Weights of a small mixture-of-experts language model, trained from scratch on English Wikipedia.
Size: 12 layers, width 512.
Below are experts of layer 6 (counted from 0) of a mixture-of-experts language model. Rows are named router (the router's row for the expert), gate (a neuron's input weights, with its number), up (a neuron's input weights, with its number), down (a neuron's output weights, with its number) and show model dimensions 256-383. Each number is 128 + 32 x the weight over its row's rms, rounded and kept within 0 to 255.
After each expert's rows: a language model's description of what the expert responds to. This comes from a sample of Wikipedia text that the model never trained on.

# expert 9
router [ 35  90 108 138 104  83  92 158 127 141 112  94  83  99  96 100 123 167 144 155 137 107  76 162 151  88 136 172  78 137 162 135 102 170 118 166 124  63  55 136 141 139 189 140 167  47 102 126 127 123 105 148 161 112 150 151 108 161  94 137 156 106 114 138 170  57 161 117  48 188 129 143 128 135 125 136 157 123  97  83 169 162 121  56 101 139 124 118 124 153 152 163 122  98  98 138 152 168 116 137  93 175 108 143 175 165  99 149 175 118 173  85 130 130  97 123 167 124  88  73  64 117 147 190 116 115 109 131]
gate0 [132 156 148 159 164 106  94  80 153 100  51 114 122 127 125  56 110 134 178 153 133 157 147 138 106 137  95 121 117  98 114 136 143 106 145 110  87 117 158 137 106 150 203 180 130 125 137 129 144 209 205  71 148 164 179  83 104 122 106 127 137 144 116 104 158 187 148 114 107 155 121 131 155  79 116 139 133  71 166 120 137 138 130 140 143  29 163 152 163 121 127 133 114 122 151  93 209 121 140 170 140  79 136 151  94 109 142 145 154  77 157 121 121 109 164 124 135 169 169 110 129  78 100  70 150 213 146 176]
up0 [136 120 126 177 112  88 140 118 139 106  89 118 110 111 139  79 113 140 206 140  95 132 111 196 103 148 113 118 166 129 121 116 179 118 130 140 110 130 125 112 134 108 181 177 146  80 127 126 146 191 203 132 150 115 105 153  97 109  99 152 190 117 117  98 136 155 115  90 119 151  94 128 148 118 156 153 113 113 184 136 114 121 125 136 127  60 115 182 147 143  98 121  98 123 138 110 167 130 124 173 176 118 146 143 113  62 164 145 145 130  96 107 193 100 164 121 170 148 199 132  80 105 128  55 180 120 162 125]
down0 [177 179 151 138  99 139 171 169 117 171 154 164 123 112 156 122  91 115  91 171 166 158 168 167 123 117 156 138 102 113 164 136 133 118  84 119 152 100  96 173 138 144  76 123  92 192 108 129 142 165 131  78 110 166 152 147 146 160 150 142 118 162 190  83 121  74 103  86 159 174 125 145 176 157 138  97  82 153  83 144 110 125 105 151  66 213 139 135 134 107 155 115  77 129 154 124 107  92 173 100  94 164 147  90 156 127 167 137 102 132 103 150 103 114 125 102 191 101 120 169 139 145  88 144 108  26  94 138]
Quantifiers and discourse adverbs. Quantity and degree words and sentence-linking adverbs in expository prose, such as many, most, more, often, also, However, and -ly endings like Especially.

# expert 2
router [118 125 114 104 107 125 104 113  94 125 114  80  87 151  70  89 109 111 203 121  97  89  85 144 160 130  96 136  87 136 115 159 103 183  84 131 115  85 120 126 124 125 142 155 154  89 133 102 122 161 155 179  98  81 142 152 124 202 121 208 112 134 132 192  95 124 124 141 150 149  92 121  68  89  90  76 138  84 142  90 184  95 152  75 125 126 107  97  99 137 114 135 118  84  77 126 129 143 101 116 165 140 147 142 153 105  58 118 197  79 121  84 128  89  79  88 121 102  84 190 126 154 170 198 107 111 144 154]
gate0 [126 129  86 112 146 135  87 140 116 114 112  97 119 171 147 105  91 121 100  62 115 131  92 175  74 134 107 109 102  88 141 150 168 201 159 120 149 155 149  91 127 156 177 151  94 147 155 137 197 111  91 120 160  89 169 141  99 118 129 131 151  86  87 179 135  81 166 133 129 150 112 158  71 125 152 144 145 150  84  96 139 187 145 156 101 168 170 143  77 186 145 150 114 133  56 176 116 119 136 155 165 156 164 104 104 169  97  84 171  86  90 130 129 176 110 127 119  95  88 175 144 122 115 121 143  73 115 188]
up0 [192 158 171 142  83 135 127 119  72 162 173 182 156 137 163 190 150 152 142 100 133 101 163 169  97 136 123 186 181 123 163 124 110 144 106 168  61 141 144 161  94 107  89 155 171 128 163  63 133 112 133 125 161  88 151 121 165 199 114  91 149 109 166 133 109 114 156 158 149 126 114 181 106 108  89 156  64   9 170 109  98 117 130 139 124 116 145 171 113 135 130 113 107 107  83 150 151 173 116 144 180 106 168 122  95  92 148 164 171 151 118 118 126  84 159  92 185 147 139 117 125  91 195 181 135 116 123 116]
down0 [101  57  96 118  76 128 110 104 124  93 188 180 153 134 154 137 142 109  81 150  91 163 151 152 111 113 140 204 146 144 103 114 104  94  51 134 163 117 150 130  36 120 131 101 144 130 196  72 124 187 105 117 158 142 105 115  81  92 137 117  91 123 177  94 103 197 161 185 123 133 100 127  97  79 139 131  83 129 148 128 139 101 163 143 115 162 166 146 106 152 102 163 124 101 110 111  95 133  86 114 141 104 137 130 164 142 153 125  89 114 164 124 107  95 174 164 111 135  97 209 108 137 165 156  87 175  68 176]
Career event verbs. Verbs of career moves after was/he in sports and biography text, such as returned, signed, nominated, resigned, appointed.

# expert 21
router [113  71 147 127  83 139 117 112 119 190 134 104  98 150  97  76 180 172 143 148 137 114 104 112 131  86 124 194  97 109 132 133 108 149  97 159  96 110 154 127 132 128 170 182  95  36 157 143 134 152 121 119 141  84  99  72 135 128 139 160 110 129 122 190 109  69 119 136 127 164 121 133  95 105 115 128 115 114 147  64 189 103 142  18 110 142 103 117  92  82 123 102 112  80  73 125 123 168 122 142 118 114 129 184 142 105  95 139 164 114 134 129 119 147 105  64 165 156  63 139  77 176 159 224 133 103 112 110]
gate0 [151 116 123 188 172 110  70 132 134  98  95 173 154 116 155  80  91 124 151 145 110  78 152 140 176  55 149  97  94 109 127 182 128 173 125 158  86 112  66  74 132 109 156 144 112  85  92 187 175 177  76 143 149 102  80 118 119 120 166 137 130 104 102 129  85 199 117 126 192 123 117 104 139  75 134 114  86 124 143 106 115 128 105  97 142 119 144 139 121  99 127  79  97  90  96 123 115 157 114 115 110 168 117 124 144 134  88 137 195 133 116  88 152  96  87  84 134 108 123 139 133  96 141 113 102 119 124  99]
up0 [118 138  58 134 121  91 170  87 189  96 200 170 158 104 119 129 162 159 176  66 121 159  66 101 133 185 171 161 109 126 114 156 123 116 129 129  86 145 138 162 136 136 108  61 159 135 148  92 139 105 124 148  79 129 131 130 100 128 103  87 164  99 122 132 111 136 139  92 105 125  90 155  99  37 128  78 141 133 170 171 106 112 108 116 102 151 101  83 171 154 166 160 167 113 142 169 126  73 136  55 100 152 152 175 112 117 164 126 123 109  90 159 100 163  90  99 149 144 146 119 116 147 128 152 126 123 132 103]
down0 [129 117 158 102 139 152 128 179 178 155 148 135 128 193 130 140 113 107 159  72 131 127 210 131 157 109  74 135 116 147 112 134 122  90 127 123 153 162 160 128  73 117 154 108 122  86 101 105 100 104 145 169 159 124 167 143 113 101 101 136 133  81 120 119  63 148 168 138  90 154 169 140 134 151  97 131 157 127 130 149 146 103 146 144 156 129 111 147 103 139 138  75 111 149 156 135 134 203  99 183 170 172  84 127 104 100 136 104 145 118 136 104 157 100 122 136 127 114 142  72  94  95 143 155 121 145 129 129]
Sports career prepositions. Prepositions and verbs in athletes' and teams' career prose, mainly in after competed or appeared, plus participated, won, finished, entered.

# expert 24
router [112 104  70  91 127 149 150 141 138  64 169 188  87 174  42 120  87 165 141  85 179 119  80 157 160 103  95 145 147 105 150 154 153 179  97  98  91  97 122 153 127 153 144 136 126 136 108 117  81 174 125 175 176 160 126 149 123 198 123 114 119 157 131 125 167 101  98 142  96 150 134 142  86 161 142 129 162  85  89  93 202 129 117  72 113 161 134  56 128 153 128 167  95 117  97 118 115 118 122 139 108 140 155 139  90 151   4 170 150 110 100 127 145 115  86 112 149 136  74 118 105 140 172 189 115 109 123 160]
gate0 [ 59 136 165 121  56 202 173  79 131  86 120 139 157 158  85 149  83 121 126 123 125 126  95 159  93 133 219 171 145 149 165 206 122 156 147 121  91 140  99 126 180  64 136 138 147 160 142 142 150  99  87 131 124 183  79  86 120 191 200 145 135 155  80 120 136  27 124  99 165 170 166 134 177 127 153 118 152 143 126 116 110 101 131 100  59 137  79 144 173 109 143 112 128 147 117 112 105  54 140 186 103 157 147 163 107 105 135 127  96 132 173  99  91 170 126 132 165  98 114 106  88 185 166 150 131 152 177  88]
up0 [127 114 155 171 196 100  86 178 123 180 112 116 126 104 139 146 127 173  78 136 106 109 149 116 133  87  93  98 128 106  97  76 161 111 136 180 197 146 132 109 108 159 156 124 127  78 112  95 107 151 129  82  85  89 157 115 157  94  87  80 184 107 141 134  59 147 164  98  76  84 108  87  71 135 154 145  24 152 116  98  88 110  66 133 140  88 212 112 134 153 154 162 130  48 133 140 125 157 116  86 210 118 117 108 115 157 121 146 143 146 101 124 185 138 114 129  93 120 158 137 187  89 127  66 111  86 103 172]
down0 [137 149  95 109 116  80 158 124 157 127 113 132  96  82 130 101 118 164 107 121 124  81  93 122 133 120 138 140 143 145 172 180 179 150 107 181  90 155 117 156  90  99 216 114  98  85 122  99 120 158 171 154 147  95 179 160 162 125 128  94 143  93 119 157 149 103 120  94  74  99 120 116  50 138 169 145  98 103  74 108 102 159  84  92 102 132 114 101 148 131 139 117  99  93 178 136 139 149 116 100 163 140 135 111 105 180 101 178  91 129 154 138 132 122 174 121 131 168 109 101 127  90 151 101  63  62 179 126]
Time and cause conjunctions. Temporal and causal words linking events in histories, such as after, until, before, during, later, since, due.

# expert 40
router [140 105 108 177 147 136  97  80  88 126 134 149  15 120 121 138 106 138 146 187 166 125  89 132 138 130 112 116  92 145 173 147 130 177 104 126 103  39 153 117 118 155 104 213  78  92 183 155 116 151 123 162 102 124 108 104 106 176 107 121 139 106 131 204 135  67 100 120  96 208 146  79 132 125 131  89 159  93 124  77 125 154  85 111  98 123 136 114 135 127  76 139 149  61  84 121 149 186  98  67  79 175 161 136 143 123  99 101 169  68 156 103  87 101 119 109 134 175 118 119 110 144 110 188 112  58 118 121]
gate0 [133 142 177 157 189 125  73  75  93 146 117 105 162 131 131 117  96  78 124 127 124  94 156 139 151 129 154 168 125 155 145 161 142 174 134 113 103  64 119 133 137 155 153 111 147 114 135 141 139 165 177 158 141 117 110 123 119 161 128 188 208  98 167 149 205 124 127 133 117 127 135 113 210  98 146 105 130  82 115 162 132 124 108 121 128 163 108 114 149 128 122 147 144 135 152 151 155 136 137 109  89 152  94 131 143  47 109 119 139 145 155 108 206 107  77  46 130 128 164 102 146  74 111 186  99  89 146 105]
up0 [141 188 122  95 179 143 115  67  81 137 170 113 139 165 145 114 104 131  99 108 133  51  55 109 110 175 102 121 106 144 165 123  91 168  93 108  89 123 168  88 152 138 150 143  95 132  84 144 168 111 136 205 120 164 130  98 120 152 123 119 188 138 100 130 144 142 136 114  57 116 132 151 158 114 105 135  97 116 131 170 149 103  93 152 151 169  91 114 130 130 145  95 142 119 104 108 131 110 132 154  81 124 112 149  91  80 126 108 130  94  73 170 139  55  65  94 128 108  77 121 152 130 153 116 137 102  71 166]
down0 [165  88  88  95 134 129 165 130 174 154  88 143 140  91  95 174 130 154 179  66 167  92 145 122 157 141 116 124 102  96  50 100 114 108 102  82 120 128 151 174 120 122 159 112 151 136 164 128 134 157 193 183  97  76  86 128 112 120 132 156 117 115  58 111 133 197 127 118 149 130 150 128 133 169 152 153 156 119 161 166 130 214 137 174 129 109 138 119  92 121  85  88  90  93 128 174 115  83  93  99 135  93 170 145 111  63 143 139  64 169 140  85 123  91 156 129 159 146 117  92 163  97  93 106 118 144 162 120]
Title function words. Function words and capitalized words inside names of awards, offices, and institutions, such as of, the, for, National, Best, Supreme.

# expert 23
router [143  81 139 166 136 125 132  85 130 130  80 131 112 101  93 121 120 131 127 111 128  90  79 148 147 103 118 168  71 174 182 132  95 178 108  65 125  71 106 144 109 153 136 158  93  86 138 172  94 110 115 161 106  63  92 107 125 123 133 136 122 102 152 205 152  78 139 106  87 180 129 153 106 101 116 106 120 107  83 164 185 190  97  91 130 140 113  91 114 144  79 158 136 116 158 109 111 114 122 103  94 180  61 131 163 155  39  72 154 123 193 105 104 136  89  53 143 184 106 122 116 126 151 176 148 138 122 132]
gate0 [144 132  94 113 159 112 156 169 166 107  89 137 115  98  95 140  80  64 147 162 144 186  50 169  99  80 176 165 126 153 157 124 151 136 157 127  53 126  54 118 134 189 140  93  79 134 169 129  75 158 137 127 128 137 123  80  91 117 113 109 123  88 133 135 150  83 135 191 108  58 116 118 136  99 151 167 132 148 101 145 137 105 103 119  98 123 114 158 128 125 160 128 139 115 120  98 123 164 131  87 112  76 125 165 159 147 157 124 117 143 141  57 155  75  86  84 130 169 159 161  84 141  71 123 165 149  79 101]
up0 [137 152 172 127 137 130 149 127 158 182 127 121 112 166 143 139 140 176 132 108 135 134  40 163 153 190 140 107  96 145  94 150 112 124 159 187 131  98 183 108 151  70 126 140 118 108 108 120  84  84 163 164 164 139 133 124 148 122 142 150  85 153 146 111  92 158 156  82 184 129  77 136 128 146 112 142  74 163 106  94 103 129  60 147 100 202  90 162  70 108 125 125 145 134 134 197 158 120 143 194  90 131  89  96 100  99 137 146 116 119 213 180 137 156 137 133 121 151 105 144 150 131 160 111 131  88 156 169]
down0 [104  76 163 118 171 194 139 155 122 165  85  89  83 135 121  92 151 156 130  93 174  81  85 139 196 101 101 119 174 137 168 107  83 178 156 118  99  82 181 143 102  88 125 153 128 146  96 139 133 123 139 127 121 140 135 114 171 148 113 170 173 135 124 173 136 154 177 159 111 128 180 116 147 156 142 163 137 183 123  73 104 127  90  93 142 143 103 152  59 112 144 140 133 124 104  71 138  86 135 156 120 131 111 123 168 157 118 125 105  56 106 135 106  87 116 154 101 122 159 159 179 157 119 112 154 141 128 188]
Line-initial list markers. Dashes, pipes, colons and equals signs opening list items, table cells or headings, as in disambiguation pages, plus infobox field names like Spouse, Preceded.

# expert 12
router [139 101 119 154  73 121 152  80 112 172  90 138  72 132  60 122 132 184 118 123 146 120  39 145 160 129  99 147 108 133 130 103 121 184 164 120 136  77 107 114 109 137 175 187 105 111 117 138 104 152 108 146  80  65 111  82 109 206 122 137 120  91 146 183  93  66 129 100 157 208 165 165  77 119 127 145 147 126 143 119 184 128  98  40  85  96 110  77 111 156 151 157 175  82  84 137 189 160  95 136  96 166 107 171 152 137  74 131 121 157 133  71 142  87  88 111 172 177 106 176 133 136 136 162 151 109 166 180]
gate0 [104 161 154 135 111 132 175 130  79  70  97  59  71 139 110 128 124 149 135 154 112 165  91 142 151  94  74 155 118 110 112 128 126 116 163 200 124 125 154 139 103 110 120 154 103 163  96 160 119 105  51 109 167 153 156  66 103 177  93 149 137 110 143 160 131 134 200 101 149 157 143 141 126 118 154 147  94 186  93 159 169 133 166  77 124 124  61  95 200 131 107 179 111 130 163  92 162 151 166 105  99 187 178 180 161 120 107 118 139 178  95  77  70 113 104 159 125  81 154 144 107  97 108 172 157 188 111 136]
up0 [118 102  76 111 167 153 112 123 171 149 132 157 176 124  84 188 141  76 173 103 159 139 161  95 147 137 155 143 115 118 145 106 133 148 119 115 149 134 197 122 135 140 166  72 164  92  87  72 157 132  98 148 108  81 130 135 153 195 145 133 154 142 121 162 218  78 111  74  94 156 145 126  67  55 116 145 108 134 108 140 160 182 105 161  67 118 103 144 142 137 176 116 194 110 162 147 120 132 137 110 138  96 129 178  98 155  56 123 156 144 138 116 110 127 136  94  77  49  91 142 164 105  91 112 163 137 110 148]
down0 [ 63 133 102  95 182 135  82 124 142 125 106 157 123  49 129 136 142 106 146 117 176 160  85 125 110 168 146  67  93 104 139 109 132 157 156 145 161 137 169 133 130 137 162 139 135 145 127  97 195 108 123 133 131 126 113 117 181 140 158 109 101 117 139 125  90  82  90 103 132 119 113 185 152  87 161 132  73 170 102 125 133 142 174 110 107  74 112 160 170 147  91 132 176 117 108 123 156 137 181 107 166 145 136  77 138 134 150  76 195 135 102 133 117 131 126 139 123 114 168 144 126  58 128  90 122 155 155 127]
Biography entry openers. Commas, born, dates and pronouns right after a person's name in biography leads and name lists, e.g. (born, politician.

# expert 1
router [112  56 115 162 127  85 147 124 120 112  96 178  74 109  90 103 141 146 174 102 159 143 116 145 145 106 148  97  93 156 106 149 102 110 134 115  87 112 155 104 142 102 165 165 116  93 128 116 123 127 137 126 114  75 119  99  96 170 163 165 130 111  50 160 125 123 123  96 146 152  99 141 124 148 133 175 110 141 128  63 177 153 145  14 133 123 179 113  89 138 141 116 118  49 114 122 108 155  76  99  98 171  77 174 139 104  43 125 156 174 151 157 109 124  91  54 157 102  76 123  56 136 187 208 106 135 110 122]
gate0 [165 113  94 144 148 104 135 162  99 125 118  81 144 135 162 155 138 159 121 131 177 132 111 180 141 108 174 131 107 133  85 131 164 118 164 139 107 162 133  96 115 164 154 143 167 129 171 195 131 101 186 178 161  81 118 139 117 150 127 155  97 121 127 162 148 143 127 111 111 204  91  64 145 106 157 147  53 151 128  79  89 132 123 132  50 143 134 129 143 103  94  83 139 102 168  80 149 255 123 149 159 153 143 136 161  59 112 138 146  76 157 142 128 107 113 112 179 178 154 136 142 127 131 128 116  90  90 105]
up0 [115 128 150 166 169 117  87 140 141 137 116 134 140 141 114  91  59  77 160  75 105 191  99  70 168  77 155  86 118  67 134 148 115 140  87 126 160 148 135 152  87  95 201 116 128 134 199  57 142 144  91 183 171 168 160  96 165 125 127 146 161  82 108  82 128 135 149 145 180 152 190  93 147  89  99 149  76 117 156  98 162 113 109 181 111 117 127 185 100  63  96 148 141  83 115  87 156 185 116 127 127 132 191 134 153 127 135 142  72 108 160 149  91  90 110 155  99 161 135  83 148 136 137  82 127 169 115 180]
down0 [134 168  96 132  48 166 145  91 154 119 158 133 146 131  87 107 103 158 142 139 144  94 214 117 146  72 147 124 133 168 174  90 117 151 108 123 108 153 101 173  99  96 157 109 114 151  96  90 144 107 112 122 186 139 170 164 130 118 111 129 116  97 174  99 138 113 164 109  99 114 115 161  74 165 124 108 136 163 143 164 174 134  95 136 146 154 191 103 128 190 120  94 233 182 165 121 154 187 144 158 137 153 124  60 136 139 150 156 122  87 159 167 135 107 156 151 162  98 162 188 135 153 113  93 169 113 102 127]
Infobox field labels. Field names and separators in infoboxes and wiki tables, such as Population (2020), Construction, List, Density, and table dashes.

# expert 61
router [105  47 102 129 132  95  69 158  98 159  90 120  54 140 105 102 101 126 156 168  94 100 125 156 145  99  93  98  71 123 166 137 119 129 119 113 120  95  86 127 103 149 179 149 182 124 109 106 112 165 123 161  97 100 156 115  70 144 113 202 139 134 151 161 137 148 112  63  75 176 120  96 131 122  85  78 157 103 156  83 166 192 110  69 182 132 142 125 112 120 114 156 112 129 125 129 138 124  60 109 118 195 125 146 140 115  66 155 160 102 132  88 150 107 127 113 164 118  76 127  98 173 104 154 117 137 153  67]
gate0 [191 132 144 195 158  56 134 106 100  70 137 112 122 167  45 128 121 148 107 182 119  99 141 120 125 135 124 203 120  93 132 147 137  59 102  75 130 129 120 148 101 142 162 132 154  96 143 113 109 152  47 154 103 107 108 115 186 131 175 149 156 123  75 133 192 143 128 166  78 152 105 113 114  68 132  28 196 157 122 171 137 127 156  87 156 226 134 167 132 150  92 103 115 107 129 137 120 160  92 136 105 126  98  69 158 102 153 180 120  82 167 138 102  73 128 110  96 152 138 135  52 102  84 157 115 102 204 149]
up0 [ 63 101 120 122 156 164 140 104 154 161 101 159 144 141  92 132 121  26 124 173 130  63 125 104 150 102 154 130 153 121 163 103 156 134  86  99 185 138 109 185 118 137  84 148 136  84  75 119 143 151  75 189 130 109 108 132 138 192 134 123 191 143 136 136 157  60 140  99 115 181 113 149 119 126 110 144 193 116  67 138 128  89  94 124 114 138 156 139 162 163 102 102 112 169  65 166 146 113 123 127  97 107 114  84 223  83 152  91 120 134 165 137 157 132  97  61 141  88  88 112 152 142 162 124 122 163 145 175]
down0 [161 104  95 126 118 115 147 167 143 173 160 179 137 124 122  99 121 137 203 120 150  79 125  99 159  72 120 140 172 130 110 117 203 120  86 125 198 117 175 192 136 130 126 128 107  73  99 122 103 152  83 161 173 124 111 109 116 127 102 146 194 151 160 122 119 111 119 140 170 103 151 139  83 111  84 147 166 103 122 161 104 173  97 155 133  99 180 171  89 115 138 131 133 119 117 127 150 166 142 204 139 113  77 153 194 134 163  87 149 109  98 146 145 113 132 142 130 150 148 161 126 135 118 180 107 189 117 106]
Reviews and statistics. Digits, percentages and words in critical reception and sports statistics, such as critics, reviews, Metacritic, 27.6 points, yards.

# expert 30
router [112 104 132 170 138  88 111 153 114 136  94 141  78 112  99  99 135 122 118 190  97 145 112 160 154 107 107 125  75 128 136 163  89 107 109  99  73  74 111 131 124 112 164 167 100 113 130 161  42 156 165 173 147 111 115  90 151 137 140 171  99  38 155 197 122 126 116 139 138 191 124 103 113 107 128 105 102  74  93 129 132 145 118  70 137  98 156 120  84 142 121 159 142 160 101 180 103 216  86  53  99 145 167 109 171  96  85 119 176  60 134 113 135  84  82  74 132 141 145 107 131 124 132 192 105  88 127 105]
gate0 [ 99 136 100 123 135 102 142 114 195 133 120 159 154 156 145 114 115 105  80  54 139 137  92 167  97  82 184 127  90 105 155 123 112 131 161 105 131 112 119 159 171 140 136 125 165 142 126 172 142 146 103 118 177 178 142 118 124 131 209  87 122 160 108 105  89  93 119  98 131 140 174 119 119  94 152 138 183 140  69 147 187 101  80 130 126 132 168 115 126 208 122  96 191  92 138 149  79  86  86  60 109 138  75 201 122 169 141 159 125 148 158 128 153 175 181 135 151 138 127 124  96  99 150 167 141 111 113 129]
up0 [134 124  77 179 198 108 194  81 208 123 174 145 151 118 153 127 182 119 171  90 141 195  93 144 142 186 156 142  89  81 113 142 129 133 174 131 100 139 116 137 112 120 103 161 159 144 115 124 123 108 126  99 113 132 153 123 165 100 158 112 167 111  85 192  71  88 152  72 120 158 139 130 164  69 101 142 195 151  57 122 137 114  56 144 143 107 149 127  85 150 179 120 204 117 141 117  65 111 108  65 155 186 135 112 105 100 151 154 135 138 115 149 123 132 129 103 144 116 145  86 119  83  96 184 163 104  86 100]
down0 [159 124 138 134 134 115 160 109  99 149 162 120 140 101 126 135  99 107 119 154 131 192 118 142 105 135 139 137 115 159 117  71 116 153 181 155  96 146 183 110 118 105 115  73  74 131  89  87 136 113 134 113 102 155 133 105 126  38 164 129 114 140 117 141 147 135 121 119 136 104 134 113 134 118 115 133 159 157 163 133 142 158  72 197 106 177 169 169 128 143 140 178 166 124 147 167 137 120 130 135 101  93  81 176 118  95 111 114 140 116 128 163 135 144 157 144  92 103 177  93  90 161 152 143 160 177  65  98]
Title words, on. The word on and small words inside film, album and song titles, e.g. Blood on the Dance Floor, Boots on.

# expert 32
router [170 125 120 140 143 117 121 157 109 112 102 145  71 107  97 142 141 149  85 137 120 105  74 114 181 143  98 147  22 136 168 166 104 128 128  96  86  94 102 137 130 131 204 164  96 136 151 116  84 129 104 141 145  67 100 103  97 175 134 129 152  47 131 146  66 116 112 107  97 155 175 113  99  84 133 129 146  99 117 129 158 121 131 111 138  97 157 119  97 142 141 130 101 146  87 165 148 100  83  91  70 138 109 132 134 166  62  72 152 133 128 111  85  86  88  99 186 166  98 152 101 115 143 192 134 126 109 163]
gate0 [ 85 115 133 191 109 106 149 126 188 130  70 146  80  87 163 146 138 145 138  74 125 166  80  97 110  55 125 153 166 119 148  92 113 163 169 120 137 109 119 129 101 133 150 182 108 127  99 127 141  92  97 134 142  81 144 169  90 109  50 167 140 123 108 158 130 135 143 155 102 148 111 169 100 104 191 122 171 125 130 152 133  86 151 139 137 107 127 149 140 115 143  91 155  93 156  92 125 151 141 137 128 158 131 134 100 152 117 140  97 198 152 125 143 182 118 174 168 120 183 197 134 149 122  97 110  99 147 157]
up0 [137 191 140 139 112 108 188 146 177 149 120 161 149  82 105 123 141 106 192 179 133 110 134 122 126 178 101  72 146 150 139  64 105 124  82 138 125 158 146 116 113 123 101 151 170 161 156 151 129 114 120 124 127 150 145 119 139  65  92  78 120 159 164 164  93 113  67 138  77  92 119 159 133  53 153 109  82 108  70 147  90  80 217 121  92 122 103 102 115 121 137 128 119 149 137  94 137 156 128 132  93 156 181 114 216 109 122  93 169 101 103  70  96  97  94 164  91  99 160 140  84 132 167 120  87 158  92 120]
down0 [128 106 164 146 135 166 179 139 107  97  93  93 127 173 111 136 170 171 173 116  93 209 162 181 127 141 135 107 119 129 126 136 143 104 166 144 103 124 101 116 122 132 130 147 128 145 116 104 124  98 127 201  77 134 158 154 134  84 175 186 119 115 126 107 139 219  48 100 139 113 170 150  75 125  75 115 179 176 131 146 109 114 143 116 174  97 124 115 137 146 184 149  76 159  86 144 126 144 157 144 134 107 125  81 160  93 167 100 143 130 123 123 129 145  89  59 142 175 128 113 156 144 130 121  91  93 114 105]
Section heading markers. Equals signs of wiki section headings, article-initial The or See, and naming words such as name, symbol, theme, concept.

# expert 35
router [ 75 119 129 176 174 166 100 123 159  72  97  93  65 104 103  73  67 115 111 159 168 154  99 146 153  84 127 157 122 123 160 146 114 150 111 175 151  58 106 136 143 148 147 145 180  77 141 186  96 105 107 144 130  70 105 148 126 179 154 118 131 103 114 142  94  96 116 143 117 126 133 137  94 129 183 101 115 107 130  86 160 147 143  50 148 117 189  98 122 143 132 116  91  80 149 142 149 118  81 129  81 143  92 155 156 162  89 146 255  83 122 105 150 114  63 104  99  51 116  98  94 142 171 133 144  95 149 132]
gate0 [187 156 116 145 125 125  91 163 142 131 161 120 142  97 148  49 163 134 148 128 110 101 158 113 124 136  94 148  85 157  68 159 138 112 146 122 136  99 113 137  82 119 121 131 173 167 186 152  57 105  92 152 128 103 122 170  58 157 171 103 183 161 137  99 134 110 178 132  92  92 163 121  69 128 109 118 104 146 139  87 164 126 136 136  84 151 153  92 156 141 147 101 152 195  86 125 111 117 135 159 170 126 184 182 150 104 158 119 102 109 130 139 110 101  98 110 147 119 160 163 144  72  62 142 155 101 197 131]
up0 [131 127 160 174 149 139 108 117 111 134 121 154 159 103 148 177 115 115 126 119 127 144 125 150 163 162 152 133 143  78 118  80 140 130 152  99 103 116 137 170 145  74  96 107 103 121 149  86 174 138 142 139 153 127  98 140 198 175 152 120 102 166 101 137 108 131 201 126 170 113 135 124 107 138 164 158 107 109 113 114 120 148 133 142 211 140 141 132 137 140 102 123  88 133 177  72 167 170  94 132 166 151 106 121 120  74 135 150 137 126 121 176 191 167 159 126 112 106 190 163 133  74  74  68 104  60 106 152]
down0 [187 122 100 128  98 138 117  78 121 164 125 178 223 118 160 105 124 122 168 175 104 195 141 129 150 106 172 168 136  52 136 128 104 130 134 155 147 129  88 100 163 160  89  81  94 154 141 109 153 150  85 191  95 142  96  99 135 121 139  84 137 112 113 150 120 133 146 145 151 158 145 102  97 152 162 133 146 165 172 150 165 140  94 154 165 104 124 138 118 113 106 131 147 217 142 141 123 150 168  93 111 171 118 151  62 134 185 129 159 108 120 122 229 140 102  79  88 110 165 172 105  86 110  91 137 150  91 127]
Passive participles after be. Participles, adjectives and not right after was/is/be, such as done, made, not, available, referred, dedicated.

# expert 5
router [135  45 169 180  91  72 109 141 109 138  93 132 108 124  77  90  99 206 127 149 117 123 112 148 172  95 143 132 112 162 153 153 108 164 104 129 108  32 136 142  94 115 128 137  99  93 105 125 111 131 146 115 105  56 116 131 108 196 117 147  97 141  91 199 111 124 171 101 122 180 154 135 102 117 147 142 124 139 127  96 183 159 108   0 131 114 123  96 101 135 119 167 114  54  75 138  90 158 117 118  97 172  74 167 117 142  47 114 158 120 125  98  65 100  69  71 162 167 121 164  74  99 166 173 100 123 115 154]
gate0 [152  85 141 123  90 149  65 136  80 130 130 116  97 125 108 109 167 153 101 122 111   5 161 165 214  95 124  89 132 110 122 150 130 159 103 127 128 161 113 105 108  64 119 134 142  92 121 147  35  65 180 149 102 117 124 113 128 142  94 171 103  43  78 134 113 169  87 127  85 165  97 120  96 135 191  94 199  92 180 145 169 152 122 144 135  85 129  80 183 153 114 161 130  83 146 166 134 126 155 208 157 147  86 100 143 115 165 160 157 177 111 131 163 150  85 127 158 152 157 128  74 163 154 152 114  94 152 125]
up0 [ 71  99 130 158 140  90 122 146  79 146 116 117 105 103 139 194 190 171 135 175 192  83 135 123 120 102 109 153 117 156 130 118 179 153 106 147  73 137 142 125 101  50 153 168 171 162 108 136 183 151 187 130 154  81 160  36 160 141 104 124 120 140  95 118  63 124 125 112  85 151 105 114 149 159 143 115 148 168 158 124 207  56 148 113 144 120  77 113 113  95 137  70  93  78 142  97 150 111 154 116 143 187 124 156 166 108 131 102 146 137 166 104 180  88 119 109 152 111 108 211 127 126 147 139 144  97 146 122]
down0 [143 184 170  93 139  99 159 121  90 146 107  88  92 140 174  97 149  85  98 149 169 107  82 158 203 131 130 121 143 120 147 114  94  77 121 101 165 122  83 124 106 149 131 135 154 112 134  74 101 148 139  47  96 114  94 114 161 118 161 123 149 111  96 146 137 142 103 108 116 122 111 156 111 143  55 116  85 172 131 113 130 165 162 157 115  91 152 136 117 129 138  87  58 167 155 138 167  98 179 105 161 120 113  82 107 119  92 146 167 182  92 172  86 139 121 103 128 169 114 152 141 128 144 181 183 123  71 111]
Infobox statistics fields. Years, numbers, field names and separators in infobox data lines, such as census years, Born, Elevation, Density, Clade.